config.toml
n_layer = 11
d_model = 192
n_experts = 24
experts_per_token = 2
d_expert = 192
d_shared_expert = 0
activation = "swiglu"
moe_layers = [0, 1, 2, 3, 4, 5, 6, 7, 8, 9, 10]
router_score = "softmax"
normalize_top_k = true
routed_scale = 1.5
balance_loss = 0.000445
balance_bias = true
router_z_loss = 0.001
n_groups = 4
groups_per_token = 2
init_std_router = 0.0205
lr_router = 0.00118
vocab_size = 8192
norm = "rmsnorm"
norm_eps = 1e-06
tie_embeddings = false
optimizer = "muon_variant"
lr = 0.0118
beta1 = 0.9
batch_tokens = 65536
seq_len = 512
train_tokens = 569000000
steps = 8683
dataset = "wikipedia_en"
Below are experts of layer 6 (counted from 0) of a mixture-of-experts language model. Rows are named router (the router's row for the expert), gate (a neuron's input weights, with its number), up (a neuron's input weights, with its number), down (a neuron's output weights, with its number) and show model dimensions 0-191. Each number is 128 + 24 x the weight over its row's rms, rounded and kept within 0 to 255. Numbers have three digits each.
Before each expert's rows: a language model's description of what the expert responds to. This comes from a sample of Wikipedia text that the model never trained on.

# expert 22
First names and surname fragments of people, such as John, William, Whit-ley, Hag-g-ard, D-aw-son.
router:146107107162141141121147107152137139156116141135126144113114174118110139113099136124166091111133116092173084172145156099128114108137155124126135085128139117114157152142144143151124115123119118089155107094137114161096138086152171175120151125130101119122120112130077167120126105116088143142152149128096101100127151155117187114099109130181098104119140143154175150116134148140149079176154175115125139179102149117167120125102077125098130138114154080153105146131144151175120142108109178126090111120114117126095146139154144131160139104118149097143129131166127146142101110117122115101
gate0:108139101072136153098191104132122199132116111163178136086148169131114103115092132151132115171125138128165149124140112134113158112171160103120106074122176158119137140141127120150125120147087150142126105126142127147086126151117095132099126197131081172116104167118094141136133163146124079150117142142121100136123122111126146107087116120110117139112130132112173141126183146143175111139120117109165162129145140116151117140156130089131150157128155137126113142130144119110113142124081149139133125127121160106142144149156095098125121137121128166144129121123089152169118141144178146143
up0:111131158108108146107091156139119145081109131176098110146122094153138104096143153171107111106101151112145157118135135146115070136190098111178134114116135144121170127102137146148112123134083116150112124125104120072084089148123110119134125054121118094151112154126108146131147143110144109157123142094149095171112125146086135096152163116118153129070144123138136115139097128124098081126102123169137143085110150146200139140121123122127117152160093143113157124117126076125121113129135103124151135175125138106113114145136132116165152099119119154146133126152129134100134095133159130154
down0:150160092084147147091157169135151147164162118156117107107118120140122106156118115133127122104123127130157152168150147100056096128121124104116101085086122162165127132145123115167141116100115107182086125120132162125133138170133140114128120114119126132185123094092111146123131158165197159114149159118119117094109111086130126085121101109125137093112140157121092123156121121141120157128131112143137143106141126152092088134140115139123119158122092124150151074127142139141125182143148133093115090128116127127111127167133074109117106138147162140164132107109148117177121154088138116116
gate1:137133106172150155111132096124150168134183146114071123078128116139112133112088095095169133136114118147131143129100137159121079125173085140137096141154171116134117137130124108126092109114139132112147111162135079132137090101133104101134105107172099128150131139119126150146146104156125144160133105095109083137132137134128151144140099083137101107094126174152118114113101113126115124152145128151129156083124135111136086107096116174070087080107117126147162120164150122108121121135101152137089121128131109089081112122144086127147109140144118145150178101159121155114144119159109154144
up1:127082127148113137111095112122155084151119116109109085106148114134112145093097099116113079153144119157119124128176132151103120123136124095124170139149118143092089113133119139148115117133138112092113157108111116112134074124135153143147132115165174106107096113120170140084120094149113159148119141185112090114095139152112116190113123181096127091132107117116159142130152118135075095158138111144116125121132098141122118112096159127099091102157128128142132149112092138131131144111177129063131102171129113151102139160096117136115102139147121103089129138088153095107087126149131111111
down1:136116102113114139103148104107118147166117115158128137156171138109141138143167104117128118090104143140169121144127159148146159150076160171125179091151096141070099145136132126142175124081123115085145131133148156110091136111107165127132153127108092153113114106126134133149146098160089137117109137125106135168130103111120146129125119128173152121109079141164120134144158157132141107091144123144100113110119156101134148128173159097150121101164165108151135154115098161114132087106143125099170127172102146141126093138146116104094150137127145114080118160123070149134108121135111137079
gate2:143119113106113070082180102112129109160102091148087094138138129158132131125127092124137114169102130111131127150076081081106134144095112143114109093111142155087171111099166115131162110159101123159157050091093102140115158130190133158100150153141143110146123154141094094086139132117141140136140153136109102151120098097125127162113124150145140156071130130147101120106128106112115138148167120137102125110136151162130122140129104111141123128137131100130155143142142135130134121123168129162142160161143119137140158151151120125141150150073119142115083106146096104151147146148137123129
up2:154102125119123112124125090168151079123102129110105118132149123134095135134160111141145118114091136142124113115112176155091113165130121151147106102152115116119125159102103128108096160113138175102148126106131155141122186114113098134124119101130101124180160116214164133126108157122084147126121127104127133149074143146172147138120145139115151131169115127134136123129091099124090128140118095150119125161100136112111164125083110117141111114158101102119168109110143102123115135149151111148073091169121126103150146127129072099103113122097135103087136159139092132088116163113142158091
down2:154121130134158135129096124116156135097116126110124131169116158107127162092124130150112110090136134146124109143112182153119137156088111116190160143138122094128140149166099193153153124146145145139158136145095093142112111101134170135123124099111162123144141122121127127121125119086121121109131114121128138113144156127115141111156132138110159101193152126116112194147132102137128103128127138112086142082168145119129083074113145144112104103068136159138134106145115158131098194127110161139149146116126113125135089177134102134143117104110117117064140106116163083109163113129119152131

# expert 7
Articles and possessive determiners after prepositions, such as the, a, his, its, their, and possessive 's.
router:124139100151136143141140153105100178138112130137137142107163164133116152129146130144145105151131111106155114118167111117146089145103145152111070119130139130112160138148163113165117146084113118089148096113120115123094124136118116121078169100133087094091139107137125149148094103088180142152129109109102126135154134131107157101113107159150124138133144145120126158119119133143174105154152121116123120183119129169123081154138075100114108161098140087111110153099161142121128142116089142088094105154125109132088168097147095119173097113097130139124107089152118129141134134099158068109
gate1:152060131129138145091135100167120149164164132156157101119140176140104123105125168105085067131138116141126134102111110132106107193106114116113133120131133150132147130123126105139104173138144078108125113158133117142147112121147137160126073106161111104150130099130128170113176124138146104115165145141098126116151156120100147168124125152132182156106105129121139117114085153152126108116147105084140105120115137077134195126152128140143129123085180162127122113116116159094097125149162127141119166116086148123114085123113110128136119164139104110126147132107120094110134149136157144147
up1:152117099100087161134074111100123113111114151120133125138128131098180130133086082118132140172131147129090111113158111101123142138175156113115132121109068137105113139153157113131133115110120136158143169124119099125103139182104184133096127120153112089134157140102141099134110105131143148147118113127106111130089135151130128119124132112112100117121082150094141178110117123129117131092167109148137153129110110140116140138142118150082155145145114119161168133141123156136148131117159131156133110145100108192116140111097112089174181142099105131165124109105129183137192110157118152097
down1:118126138149147102124172071183133097124170155173152115137127136111179140121087142123125138109118090125122159171124169123099121096151109123150166125153140135111138136152108142100131113148131124169116122119129156142137111125092116132174104186156161129120105125155126114191118180131102103136116145153149172108149123169139147130103149150116105121116161138177102113155119127102133120123139111140140159144111115141130136125116119147161093118106150148145158147141180125161104132092152147136125155158145181100137130140090157094139143089181134121120120095131112155071090141131127115138
gate2:128159146094137161116150171108148138107091118147146140093138127118142150159156122117177100105139137120115134151070113119164157157177132147141131140137130171106142141094138124122154115127100143134152114119164141144113149134092121101101138149139123118112092131104102159139138135148170140112132095132158097118080119165132178108078134151127120154123147126109094173136141124143158145132140180101126119156124111148126113103140164130096121198133145140178091119107132112154117093147113150136107098134108126110149169113154076146143134135113116137160191158079151099128151135113147118079
up2:137153124050069151123165148158120144119128116135094101089125129104081149123124130130131093117152102149149146152123104097113103135132142121143140162092102099085139151124126118131077138153108125126156113090125116129117158192149162149112130146151146156106113157112114097164090162121167101118112127143164166112138143149122097120155137122162130129145084106133143126129112115117172138119116136125104107137111118173083132129153177140145120187096119129113161108131128130110117150138105175118150106113137140129121129142110140116076158104108135140152158180121118151155135157078152085121
down2:125148105160112155169101116091116124093118137124104107157163124090101112189157087122134127103112110112114147166116131128159141122139116128120104108144157139138127161138097149061137139121115121107109140158123133140130131120145134131124099127126113108126116099115155117154123128117142154085094097140128085112114096109107099106087145136121108103168135174107139120163107119104119129061085136156115140140141112121165159085076126104132109143137189136163124130154122104105160113128138158105147149106128103127157151091088098082099115081135167133157132128087118172091150150117098120127
gate3:162144138111100130063107100146108136126142105111145128150110164127082082168100099097167104095166125099109124122109107095149139122114149140151146096140169114185155136136163140135127116141144149135176098109149136118125122071131120120142103116140117097155174161109135150141142138095108088111180105133156117118071113120136161101139107150155194140127142144134149126139144081128145120145162114130165137101131093081107162109133122113112179125117106111125117141155115159122121127118150109125150115139117108139109180119136107081121106159105104103110145103117164132121103114116133150155
up3:160108168139139120145121118107067175125159092111122109118121115155090142145134135098142104086132139142141135163132131104167110120081086083132100119147142136132100113113122136111100138122117117114139148139138130097120150106150108157061145125153108136112146160105125104102154134110093181116113131121121114152136153115156168150111108126137178124092109123103185150144144120146148104108156112133167122109120133146174070133147123135157153159091128073136097097140108112095125158106103148152131141115135137106119119185118115145090096148084111139149152123126138073119165163152119121107
down3:152107121122117129112125147177127158082100095117128107131125174146121148138151116111126131153150120140154155123100147117147109085152129087095121120110145105139091119081135106106098129114076132119113151133116141137118135117145126116151112159166104112143122172136098119183160127150130150152122115124123176128100112119077130130148186110117117115162079113135079136114131146167147160149130157121146133156117129077141153129123166127150157136122136164126102161095119140106134110083175135163152166105138146124141131102198078114132123154122091152169118178109150109144138106140160138112

# expert 20
Conjunctions, relative pronouns and sentence-ending periods or line breaks where clauses join, such as which, who, while, However.
router:128079104129162146109162158093145154159155102153150153101176168141113136117121141122106119092132117124142125140141106116156103100100168135148119091162152116108168120108142109149150156135081155106141110094193103168100071074100138168076140101151076138125163114137098116129107099111122123144122129130125097126146162142104143105126107158157115151123152124167139161137128150123144100157168151111112097148122144136155145118118101085076128149123133141174114162151125141140092162118133129099114115121121139134079130128149138125144105109103164161138109115113145126126116164092133124118
gate2:137110133122081123152142073098134133152153139147118095133140137108107138135084140116092111153114111103144120119122102114149110177143108091117115118092150115120148116142129148109116128109109126090114135083093108117215084144139113138159153083124152142123095139098150131116144109116147129138154124099100142123133110146141095157119126070126107149104160118116125163128126092108116123135138079120116084133087103139141091106118134112084143088148125139139113093174125161129124130141173169121124165133094122121153082161113057107159131133093139151087131120111119092108096132118101120131
up2:121123116101108152166110171108116145134141121158101130148106141116170131090145108143143089118167118128082141097121132143084130173129165159137111119141141144163160108160101102163153117107141177146139155141102163147159151137122101121096113127170087120106115109094152130157136181127124182075155121127086112156128144120114153189147130092151149117146167119128120101123132152114129167104126114118124165100117094126176159160133131150135160169089142125142108165125128119154140085111132083078117132102136128107115100119131144114113107103136145165132166149115110142108115128159119117140
down2:139119117159142176078140122145131091144102178117145127112120132099146098080144156130152131152088113139124151145106164132133123138102122197150148225148101154124157138138153153162092102089127136127136108157092110134168112119155120093137126158123130134147106140141153179136101131133113153107123143117128126112133163122156138086114106144154155175073158141151148145126126176123153131168123110150152130138137109132144105146103106173150075136128094140093125080085137141114139121102093138148100089112132134145133136134120145160124137120132098108128138114100135096138158129147137138133
gate3:101115143143129155189127138150120117130104160133109103145144120124143185105119120094152128171137147171129120135194122126123112153157148134104143089137120090139107098138130138146151126141135144147144123129143125155107117152133164094151132102121171106120145132127090115091131126122140083104125083112176112141089098135157138128106151140113135162135089165112111107137126101125114122124146143153136110145058150139154163125080138118127085060122090116148139126142093121165150149089169082107162153111127097108152113078115110122113124139103113195132130137130131127117135083101109127123
up3:133150089087192127090153110113172149103149105103097143122125159138159097113169179133109170144093082133117108120148135132102120182130116099142113125134134126117151142161108127145130136145138108086069154138139112120163139160145120140114144087124152174101125103123143169161137118147134117154110179158117093156086138137170146122097127128110115103143143115120131096117168112110129114128144109080092090114161099159138131119159136138166144120132131141166155153136093119138103085101120135116095115128117131117085163127126122148116161123135144154089122147175114146146088131153111146117
down3:131128163155079121178143140106071144147111087136123078136166154123158167121134106103148143135114118088118111119131156119110147122123140094103118115108087110132159119118130089170152166103138118146163131125135156093117096117095073123210157118105121122166145156123122147113163110146126140125088144149124110133112139161143121128125108112118156158121153112140120156150143152154136122116114139128154123147127180123111160159169092137088148125136090127173104123125122160124158150129174151143150162109117113072132131147142150167089124124120134130131093089107154177117109138126102128110
gate4:093152134139138175084171132104139116143129135113122126131160136124164168163086107133166090150108150147127127209143112123147136111149119129065150092101122121133112151187112152114115077140110113156132110114155148122154150136114162186120119123160112102108177115143139078127078134138154130119133173145136132131149143132130097169080111137120119159106112159105104168139091114086118107118143111170137138119127089119135118122153146116093113106102141117151114154136122149153100152096119133129134105125120140125135166124108139155087134112123107131168105127087159113104149111168134145145
up4:119105147135125135095160127083130119123126137110144139154122184121159153146168120132136133121126149162132106144122138164105133147150128105116111135127140151107122099139138128173110079155120151139140109144166120125116128143129107143157134148118114102094135124110083072114129116158187114089135171123142136151118187140144123175065081139172114109136117108122101178085149093114116084111160108150097094153140119093139132125140084168100125091139096103132114085112136169148114098106163102140169109123126118098158165105121172125120172139131134129141113113146156117121134114141143138166
down4:135166175111114136114119122100179139169137147105115104104126104121152119114127145114144117124098126104140117194112127109117091147082161148119119127123118167142131167147133164152131156103098149185130123145141094109132101138177101118142143171134145153169125141123146086123093146120145111094123127120161153133157123110141132125113110135158089148096142130126140131102128141096116092133107120156111132119184114083116152115174094154107141098133077128114135073083127121154141131152102111101168088129158115106139150115107150107114152133102147134159163081148136129161135110168122087165

# expert 10
Pipe separators ending cells in results tables and sports rosters, plus semicolons and dashes between list items.
router:132108133148149106150145162136175169154101136121103155098146139114143158090115119142146099128114115130114076171120136095140128126132130106136102087133136146078147131150163144134123110135128153092141135083144099147113156110115139131114127110144107104085170093146111161133114114121163159168157115140090112144140170142135124120155125168148115096125154134113152124082180128154139117134164160095126120167117128151163118137105073132122137145146116134120078143110164156159073149111101151108132146170141141163125132148170127156174153125106166140159143114166116143127101148079151093123
gate2:164171113134161126144153130123118155145137156112141163111114099142153092124168122174134137149166158145155129179149144140144130133095104152130150106148107122100188123144081108141162130104089121110092147117152082174122180120125130128163134138129124137138107144115117136114132099122121126146155110129097100166128156104101166112129149162149133121103145148115116123101141117166145111149153121157101154153125127122115103153133162150131161149127119126104147081136063127087115163152122158128116145148081090173126142111154056115139120093127131140084133131142097113101087157110129145104
up2:125112084133153093154134138153137192121125128146131171102123130134121112126126114091169172131139126102105132145150135108094114150131141132152148101135110161128152119123095079123162127139108081092092132134131115122111134132099105126134102194161105148060108153113119153127139151156135122133134097134138144124173122114094136149115153099109154135128143187131112106084122130165130117129153126161142156127101096123118128117137104111132091108120120096115171141136120099076164120150133125046132107106111107114131123144108086098128151088101176104123123157115146169119088097124133135097
down2:098140124123136140121106137105128147108117101138128125180163116118135167137138138083081146104149184131123111123100114144135133153152157111155189117165185170124087129143143137141090152111128115140137133158126127098127069152144119141099108138130184162142102115174157133152145123162156124124115088114117102184127133092138107118125129142124117167133138141140093114101140141125118127076086170115143105154147126138094168097138102122156105105104104147164088115156076118101153085108134154135145121128154123142131100147089139147151144142129137142147137157110124169104093105153120153141
gate3:123103122114174102104133139167132138146117159093101117111169136147118142139179145163112142129119074131149105140112121116112103180110113105126142106112141088128142132100150108139151090158142124098106138134122091122130098094119115112148117113091141151147184158148116142164144087082101129175148144139099095126153137159127126102088113099120108121137141129135115151140171150118103159131111184105129122139176132120176162128154113087066137103124150168162168131135148166146124119158140142172128148144178116159120128146108148145098172163143147126146120156160115153130131119129142115138
up3:154113137097158129123119100071123116102143164126097149121157131104152129133163139131138125131076124119166130085135153088112130076107122164141109158174131133129100138122122097143157090128106141106104064161128117179084104167150091132130108121135117151130119095106115134104103122159134156119134093160144094100118149083119118090107100110130132152093118118120157134191137086117119096101135128127119138107124109121146108129160119143091075116138129134084103126136111127156142086166157145162086086148154099114158077108116155097133092114139145134112122126137127095122123131115145141138
down3:135129138145143170136111123107087134120107133162062125132148133155151134098159151142099129087098111153128127172119107157107169151130095137119122136107138084138133161135122118146120091144184126108161089130100118121103155153147082135123109099106151137095137109123123127143117109119135131104122127117166129128115108164130117164128124163107088141121108134165065110064105144085144101147091127152169126107122083092105133119128124081156153113133134133140152134128147104147144087183097146144188148093123131165124130148116115132138099132143102145124118162113113171143140122120099088170
gate4:171146094142118092120117094136095123117167127173158152113138130127171183098105089180135147156160117159099129111152127136155107153085126110127103152105152107156133120132145150139111134106127124104139140127145124087093155109129125133119157095120135117153147133179144148096113129181127112127109148145125152108082101105129169136138152081099158141151106166160144150147120140113168108115145145082141135111118127087166095121128144125121151137138105136059137095129133166140140157139077168134124114103128125141167082152099124157102134144139151133142118150116160119121111149083121085120
up4:107113163114117100200100129127143076110120116128154109160138087073126138161116096097144126118135151142090142110145161120068124127127132122096112094119120109109133096125122147160128122145141146155129174139118124098166127171131148098082136141115116134112163106150169118139077113139120153136117089132154110124121107149101150129104128136133116090078118119127097141107151119157151078107186159118123104184136140118117099102145090114100097141107128175140115151136116144170155135134122128129161166126125161155118127133137131158171133101151120084166118112133094172147148119143113108134
down4:110122145101119120144092156119115128140124162097096091097131092106113100105163118121141123116100137094130122177144080101098155099154123104062161128120101156119096093135161147145138107132144152163164131093146137142136128107129105125105131185103149162115128085110140166144135123117094133168122106146160120182183123170109069136159114159123146102149142133144148134127170084117112127126130113121136136123120139162086142116135101110094096111130129101105090138143103082106144136109113130137151185126136161139116107089121152113146112137139162125119127110155113110146159128172141126093

# expert 15
Unit abbreviations and number pieces in measurements, such as m, km, ft, kg, million, °, and m-initial word pieces (masts, members).
router:151123090146173129134133111116117136163120136135155160122144156133149146126089167140160068151115078116134098176185134126144131118114147170090115110165115114115159147153115110159102165131124170109143125103116118172157120093131157140156160081162127108116095086147122154153128126127122194126142113110143117134159164178109111089125134155114119140091176108134154136156109169127139104161123158141111134143123152163146117138096152098112099138082135135106094171100129176144132164153141142120141143145132132111139152135147134138147150148120125132112113135154139164126104170128138090115
gate1:155118128103140156106127165106101126154121118125110169113162138178149119133062116147125124115173142104077102127146144127074111151105104157103087096130096115112126120098162068141134150113123100117120082145134139127120130108110126103125119140127136099090159127145106119120139134121139159163095146149147133138126123084131133111169128107124129145147155089105128154140083160151136145095082133114156097139102144130140169133122083124133117159191146101081115166149134130138143138111165098103107150128151119106138133097117119105158170142116102156095132157087134145111134159155143174095
up1:156109123139091104102091103123176136174087128136133101137144096115201085119113164140133148099127125158132112118155135107114116146088117127127150147147083115114109155164110129128148142146130129128115133146132111156120105190105161127168162154164147134108115064111147167132128077133143118129103137152133106160133151132127082126159196122132156106099146131161109131110108143118139090097109166141130121138096097122080150147122123127168134134184134118150143132100145125150096100120153133130131126143137170112126120127149102098138114090107136114153131148091117100091122120160158154094
down1:088117122128130150146099097109123112137106159104092140134078091148115107135100148124105110133138096123101133084154120138169163115099125121134143096153084141104170149167157120131172161120128137151101148134126135109128092122169127125126127089155171146102148122149147144112166118183108112157105116129118135168068078113129150158182152095107107160160166106156113103099116121129143165095060154090157088161105129138117146131134158132165129142166131123118123159128121108127124134142106148158132116162141141153122096114126137105135135111080118123113149140112134140127140175148109149106
gate2:166119113114149118143130127146160132137136141114092169134135143115103134123142144165119109152091118149077145143109098134138113152122144182138131119151114147112112159115120124148100132102148112119128122086103080136105129087138153148119133124160139082100110164141110083107132126110120146166083107146175079137162124166137105118127152125150113106092120089140073152126147177119109142089079128113127089181108108154113165174149129105122142103179148121128117129148079122127097138145149132121154128145096141100110165106137153101094162128153135100107170126104165098143098133165146119135
up2:122162155093076133130133130143120095109131153129118091145124115125135089124153115145104098131141106126129122130123120130154155124087129136118099123081122135171088099150088123113159135133124142099128143110099103135119091147124126120115123079128120146150172135129140156126093081150140088165141141112168125091122101105160130129127116113168082178105127097066118131159173156163097135125153094143140114113134151136159081136180121088126119126161143152150109116134150125150120086152161129109130086119147091127154116141087122136148161151106093132121105088114154088154124150076144108095
down2:152101127112167106145135123137111135141145160104073098123113110118090114124143112128135134143174158117105180150138129137144114114100131168157122143119137117141110108114136105132117153101138176118155152151065154133067148122140175163157150121105135174133159136159172109109117148127112117114101112127100139123137144085131132087127109152157151117108125122114105127138145139104140095122091123118216147135132151094140115121136136139100063120126142140118123124136121150126179140143086119120124096128125183134150128123108156158139141152117164088125069128168116132147142173140132081115
gate3:127102091106123133104162090148112111102099126136097147158149088172144111148131085092137111138099136135103113131143101150153113116123185093090109130159127115128121102094112082164114127134102086109144088126126115128136144158132153143178125099154162098121143129141107124127135113066117173147147124104158150174132121129100142116122178127139125123114114125104132134120096118101122114135198092123155131110147169117163125159120098155181118161100134135135132151108123109109134131114118077105126105158130143095101149135094149168141153127104104142123126130167099158181166118123118106098
up3:092146162148102140103098097163153144110082145102100141114127160116109153159120151167138130146123081152106164115117151107141120145124184137159067135150119102139085082111153118159097165144122153105126090140109155145134158094104111115129124167167105137116118117188143145086149123136102140111157129140118130139147151150145171094163137140088135103124162151128140120129096125110089085131132130112135143170100154171087130148126096129114137130136135116126155161099156114082125100084128088101133144167138108130111111122157139134142132120120105135165139142134091111102136149138160122088
down3:157114132137107114118092100122154157147078127112120146166165117173108148158135113127146152090125097149154101107099099145114120149144138104117157169126131141135136115088154113140116099115143107151113118124089127142140115147171144160082132128132096124140141127097127136058139142097124160093143108144165138128127146145154122146118149099078133135118101087106121109182119096143125127110060110129101126169132093137153190174065114125120097119114131134124176087133110129097149125087132119100140136157141108127147093131130133154140106146104161116104110127139129109090160133154173114120

# expert 19
Opening syllables of Asian, Turkic, Slavic and Indian names and places, such as Kaz, Kh, Raj, Sel, Vij.
router:157105072148146127135146111152128155182108087110163130113131149107127155111140132133139094117130104135133126149141148092110150127125123121115117082186085120087131166130130104123070116135143143110136134118123101164126100092104179122116156115141088122107126104134140145156149094107184155143158125158121144072160149142137164110147111173188139113072166127147153125132125122164145104168187135134105133122103126122160128135109118137121121161150122100138116143093138113149128131106120117123140122121133139140089097123151134142146092101109163148133081111129130160175086155116125105098
gate1:112122121103141148132127096156119156136089116141141125135128157155113165138164107196137084144124108136137138143111141112146159148037130098095151137148109136138137133141138085131163118131145157134116148159119106130104105115150110159132108127142110137171134094125128123152121094138192131092154095144120121120148145144146139105154117094130148174120136138124130166078151144154124102173115104111099127101105121139158142148118126109122153128172111162120167146153119127165133065162099110129126097193120089116152122131159144106138108107090159129108125157114136190109157132139139130115
up1:098142087143131132118164120118120109118157110121119113115166157182154105118123113159127076126152147122109129078149142084090158125141128149121145130137136151132092128140096123136180152106126109109131071133157142101165133128151152125158100105105147128141163114095134103095096139167121156126183125149146113153144098100121145105091175139137189140095114089071127157104161155109152104158119114165133165123126109115106131137153128141124112162128119150148102123143167101133124166118069111113117110127082151146131106148119125110131095123130134129130136114137121161192149142132125085113
down1:132110124106093125193138174120143105128126127116112120121145149146089095126151120128142100174113104126143139154123153156160134153139140170187129112127130115104108142134102136133124127104111145151114118144151119155095166128096097122116158114109130147123137175149177155127133134144141166181079132151117153108102174155104155122116133149131145092123144096104184144130087139127124152134175170159179151115157089142157111127131140113159111112165134090100109105123153120133147091117123101164149107124111114106153109131112130098115102102158141158099144170176139129150128070146123158124
gate2:138107130136094079131100102115115129146158111126134157133145111143144090132090115123132154127169124155125134152091138131131111122118126117118146094145137153130108146121120100120146183119130121084152112116154122096138152144116143131119134121152146128091143094119134158092122123130149140107135114143133134102108120166096146119120180134104136101136089122124137157120115117168118102090147117098088140106138147121138196083105073137163112165107111123126136145172170052142110169112142142111095143127112175180146141149142139132117168133111138184175142144092136131135150094181107077111
up2:104128111135140117114146122166120082132098115137113146110133129132159108112147072142098137083126095118147110133100131135109146083097103101112130118199131140086174168115122136119120095154218124126147130158121136094134117174135083131112111164151100122096102132133157106106130123105161135144128148132132140160099144181116127107127173104137108138111141141135110138164158146144137131088097142119103147126121144093178139138119111119121115179155114093126141131105138116156127151091128083116157133111112148141103140131154120127108126129159132205133105117114082126131132130137167093156
down2:153117124164108142098119115129143079162172165152167131107125083134145118158130107169103189172142151152151116097096135105070159103087125140113146124133132144120110143148109111177111126101120129114127143102165123103119132152120120127117127108151129096097106134144104118118125154117138186124134124097092152174155150157134143114148122130130125137149133130091091109163087081138137119145111141116171137090111177143140119149160140117138115104158088096117116118174101118130153136149105134115117145136087107152126148152189142111129117154158170147162126120086083141135108125126124120169
gate3:152131131113143113134147097181093151127058137148118144072146115117137100135139138133120153128113130168169147132140061107109159112117119091121134071165134163111113143140078106112123142136131147113101113127148119079098112119149108164130109129167107077126134157111117127135130070120109115106113092108109118140085109115086158139135123117131118132137118141149129144162154136089104124129117136119167109120117124136131107172127118136158149113144149130154137122067131160092092157143119112114125053147127110142103135105150126092134113074127160131151083103124132114112162156111152157135
up3:114175090156103106093150143154098131121117130126093078171067153116145120115145096093133133138117139149108170168106089094164135154129134120077117127129121074141119101108179163117117140168130104087092147147120117091150130156134119164137135112104143114179124139113132144146079171132155099171103130097137148154150144168146116131170150121094118171104129141141088149098114121113125130146174121122097120143170136175139179138124141125137133093130112124135098112151149159129122163130125124152133177137118161132143123133160109121172156115129113154130143123142102131119143118118122128101
down3:111134164158149144140133124110092151135149112086080083125066136134087097171078121145120134080117097116144181096139136095150071120103128139119130131161107103106126095114079135099118111125162124110135143111092121103129050144094155116153122119153140122133115151086135093144138138138141153143143127146146118171161108150119122131125162101134113121104136146152157116105172114131122142160171137132129140155112160157145139154095169127143152125111114133114091134145103135112158095138138123094133164143149121144150171158133144151111133151135122141075111130099169150090132133134104111149

# expert 0
Inner fragments of unusual words, often taxonomic Latin names or surnames, such as Polyst-ich-um, Acanth-ol-abrus, Mont-g-omery.
router:149083118118183129146148106145089147159120150121138174115138146154132156116084137154157121099071105138126106158131166109132103157088123132130104134155051122112152163128140128166130142104093157112129098115120125154129128099122172164121130121173117119130122112125132169136095119112144151137108112088121106111116145141091151053151094156148094127110155150142135119110106147114126109172151171119099146138099174113171099144060074113136117153138118096145118136129124135149126148117141116140106106163103134123120148152112141142150115130131126134134089142139165109147136154101133100146
gate1:088094122090161143107163125106084124102119088140143133109120131094134167119128115047118176082170143147120142158120120156130104146134121144102112124137115180107134152126118126118151132172098153118147128120160112112121142136111154125175110121130117127115129129153069153110116117141085138127104101103086151142135129098107142096157164128083096139168178171114160144096134142102112128093129165120126131122112124125098088138101160144166132153110107131140121140157134150123114093151089128170127141154094078097102136120141170135141119106137140128129112184104115137104096141122148127116
up1:127103103101141120108145151148107138151069135136141145101162116144143133136143083103123120146133113147119095099150077153145155151174078117101133132136109132137096092132107124134110129170151155119162120159124120122116100124158118119148119132116087149141144125102128137123114171142116150135122132189083150133163150101073132115120173101125137135157127153093138136157114132110089115079154091141116151145098156102093110096105116177116101117152140124169124106118171192146122157103137113122175135109075149111104121153125133151128149134115141101134111164136091180148128135115106121096
down1:116124128144150149145135137126112081110134126111150140114111117115103140117123060093165123132189125158150139177138141113116092157142126141167105126136149142152163157118130140103130125124128132095130119118136131124107130135111127118104102103073134124106119132122112084159088117141082111122159101160126103127099133139124149123138133107117098130103134163101108104148119107113098124124148143145153129076124120141136081116135214113130130136129205162105146106121130159131132114184070147175091145125107119131149162167117151154092165151130074126141122146132124165142162113127162151136
gate2:114121128131131123155127187155093073126114104116099096155171108122158131125098118150152118111134146180124100130145156116099130128081169141169176142111149122081169153151126153153134106170121138107154122124105121092135120184119108094151127119113140159160140113151139161158127155143162127111113171096081097105148151150113132118110118155107099128139121140118101118119177142098105134166138146097118140134099157143120102126109123129167130140131138125135146159090080128126127126146131155146131112137118128132100091120129081112146144145119163125172125140095115134149205112083126163153
up2:163103127120070143111176117136125145114103152146093126100132152128167130114135131137151137113137140120141095132120104128127144116159119085117145162131171141154133120139136148152088187077141111103155142106116119103159187120164128134090128128159120149131132052135132132169113115149100128151123129124149132105133105164130124092098135136129104174093119081085155153107108135137130104121116113088137140098170129128122129159129127137146126132154106163115101102142146119140151139152131117133135116069147179127154115079162155126129123081117111111157105106130124117120052107179112122137
down2:154107131135120165142141174138095156132165096163139121110183140113114136128153151144122142124088099130133082085148127122099114123136118126083155101118122123130111139145121131131105139108123142114110139102103130142099215113118102176115121114096111115100109117112112133131110106115138123128089118066132115161110121165091108120108081129113126124119116150109167139111130145148133099061112131124123106083133139108087104167143135128103126106100149120157131104172113133105125146096105108139117160117113132228134174097123115135112123135144141120147146110151129167146110161140127100165
gate3:176147124094187115111146115128104149160114122138094135110118140125128130130111095131153125117133166132151180093131115142074111167074144126138092170132124099109111149137083153169085106142095128091130065133143116158160095162145126130156120116112121136146156081114103115148119127110117130091117154129064100132108151161139126089139103138147144169106157132123156127107096161103132132120115154085157115106121124134114134166117093094123120142148116107138085126067094106123150123108114115134105126129133152128163139113097098154109168132144116133108147132115166142128128159113089150097
up3:192121131129127147147134143138149096178135115084145139079120158103148158126158115145110145135133095104114153078133127106126140140132149124129110129099116142125170166092098167142148088142094113104084094153145113143123096135135172143138160132134133151165141168105124133069126127082102113105120121134096145102132162148124135141140131160162131170134111130152159141139109150113154131102119107100104138110146122126120144150126129085124083145130073111115103132139114172093116098161102116119108137134106111166147113125082121151123149165146090089147154114136131202111172142129136135099
down3:136133134143128114129134146161112097136100125140096125109127137065129155137107105111121130135122096136146155108153134103100101135156129159142179117162141126173085104071100120167130125174140100087097097143168133122170096129127100110129108097134171113162160136118158137133132103116083109127102146136110122105108149152125095112144131118116117104143096165126190108123108160165096128119099120105151131117148142151139128149115115159159105128133155118099109156108104099150134123126153145122127084164164055136134124174100105134073131104157138132159081130125166125160140144146144114149